Weights of a small mixture-of-experts language model, trained from scratch on English Wikipedia: a softmax router, a shared expert of 128 neurons.
Below are experts of layer 4 (counted from 0) of a mixture-of-experts language model. Rows are named router (the router's row for the expert) and show model dimensions 0-191. Each number is 500 + 50 x the weight over its row's rms, rounded and kept within 0 to 999. Numbers have three digits each.
After each expert's rows: "comes before" lists some tokens at least twice as common just after its tokens as in all text. This comes from a sample of Wikipedia text that the model never trained on. Tokens count by the router's weight.

# expert 16
router:475549513531498483542658414481475555472517507482532456475458525476554434531512525459512568473577568503418601544435535511462473505394579524474486504410545431490442500506495555506544602554507572519545543511528480535467543456478451506437502423475500513515533530532601539582409490485460478390479543455547537517525418481453477546523452440471486490514453422535514456453439540506493455529477518537546389524404484604464505468514646497531488558540572541531553437443529487587430511395533487457472456446532454465464407394545507386509428469509519491482436412475529418483535544495535559504
comes before: "s", " of", "ly", "ing", "ed", "'"

# expert 2
router:549485528511481547431509529575536379480600374519504545526483480493471557462388503525421500454453500502491505430497490498473586503512453499527518462556556546422532517507556430534442505480450543414523439502537437489489527582473473532452508518497481536482481506459510560495389388530499547515556402556593432503461413473479470580479391470561539629483450522520570523503467456487542541532483490506492525574520529522462512445465535430456553512502524532500415434483546443605539570562547465519539425497531591567567515545483485530456522483523546440577484507598479561539614435567587504617
comes before: "\n", " The", "s", " In", " He", " It"

# expert 36
router:526466511485476535538571582501515460574515506483454389468495540482654482475465502562513412507591404503518520447544595550528498422573534455511610450449540475490473470487473545468553495485452453541491531610444503543427480407484549414534468535539540486474488454601467465402432550434561515445478526449449480431484447521548527403489589548487475495490488506549487508476515523599544500507404530506478471472463438392560504474589482487505452422484594542475440546461500481439456478518442632470587539457450487474528555493447405520545500505527417547498501530551494543561406472491411490453
comes before: " |", ";", ":", " 2008", " 2010", " Survey"

# expert 8
router:516417477500537501505396503517503561471485421511537585558473453466405531551533513554540479436426419480547522514518426531473532508432466390479435501535443531485380525431416400497536505500625504472514508479545524456495483444609516441565500502533512576467510539467424577561590508504547480543548474640501486548435545436474554465513540548525518415539493563473557467486516499471455574532553465548495561450429526472483515506464548493487417445490471521511513475496351526531543491392504586574484536467620526533470466459446526499501442506541492353440537391528507450530489475484499534476
comes before: " a", " the", " to", " been", " was", " not"

# expert 27
router:488547412527509533561454499450489441458433581492469484467576509537539412495472443447440461502622445455600497515495535502534461484529503475409617463431440479532523445526483474469489546428501454395480574554494508512490460438457499424531500479486520461436456593622471515559448536546496491440509561506538453464562534486505520405493581507475527377545482482490507453435600522388549411512501496570498493548470330534522523472530439514530547440507507412538508491475568546551353542508584561507515521538499434510488573526508455536436456491501429460422508523439461499499564583471499479511
comes before: " |", ";", ")", "nia", " York", "\""

# expert 18
router:494470471439533451502551490473492446520500518472553600472449443354497510504478505428519610555476525541510505462438518456502502542420457590508537506564532526510582527568476466575460476551516497519591464586563512604528469549443518544408537548503504454452491490463414452421521476523481507434505481533547545540542413479541495442451422538502489490492542545492543513475473529413522538543481502376477502468455583657445413474478516429450471489473382493464492450618512507532569503473398459442513506534519556537550473502491572560395424554517559513548506507505597531418545443459520419430
comes before: "\n", " ", " 0", " 1", " —", " 2"

# expert 19
router:491538559482514456530498506571418450539476469428557521512491521518515556508524370473512574600454458538551506434597390475542502455501414457496401564545537524554424419412451534544509468514497523396488541490526442528563450480484482567558422465445578519428454447389449535476444454534518477596472496418569512520489544458548468555398442398508499461450558535512442479481513527491585489392487445454552545461494455510537516538476460518522544482479424571575428418580504549492527408535490539506470548439477468522417562517461385560532565447554553488518478523481485528570452487537534536526
comes before: ",", ".", " and", ")", " (", "'"

# expert 25
router:532414492435487477452409440663558517511586409382502563467403505459503516476504454499497547494455500469482491454562498504503533465471491522558512445536508493512509553409561321518416522529535505484471516461505571601516382497530532485424486517579457497523498481473401557473455483623526490523457475517464517531421508495522498542586487577481542533489508554514511501577496518422526539552556506507467588446449496553485560533506522438428467496525430465462484408502524590545560470494485422515489474446474530521507453437513551536493524492506529615535501623616477526474516388446495425522
comes before: " and", " the", " which", " he", " but", " a"

# expert 7
router:514500507457509476418463487487497550459499544561588489453564563501468437508591498521423530551539508445445525490420525462438501554446474484516507485547552557513487524558584516564481420538559593405516509519436557507452441374533594542501504519481519402392499506495519546512494543518478474459487546436561532501442579563576478507388507491458452548426458424443417479551464521517494532505563582459518516464557557454445433536417439559483480454575400463453553581468457432448541568429446386467472548577522514547453420568461514517493413498483612478505545487488444464509443492444510504408
comes before: " the", ")", " a", " his", " June", " October"

# expert 13
router:514461534530517398582441436509548569408439438595515497505472431533458500498506510493448540444482553493472494536477465496453552583489481471524555563503463450489377537426459547460492444459529489491498456519484495424414570450379449357570494453601511542465566577523578468499610475484480488478471470470523568459539512475521563609545439499596530454531480432518496483535464530486517396541536446476492517498555496506484399460466514482518499532625573565631559408410432514499516498484555544535531494420481514569443491489437532533525470454555482557405546533452504515535555479525558498534
comes before: " by", " in", " to", " on", " as", " with"

# expert 3
router:524543337451490485519488386476431498441532434447531480406540449454503523532518538427552496444437490388499523509487478539539530566480573373430458495539503499557455510604435526417540553489510555486468472545470474559388511563613478506477494515625518436500451456423510511465614469549564480489597433540566558544440508523484516466554461448510508470575516489495490526464516540530514516525501476464513522441504459532409647636476527488523573460441453512427444577446416504514457538511578512471535528437489460420527488525542485516461502509531500468449579478499476478440509516507471473416
comes before: " the", "ed", "ing", " a", " he", " to"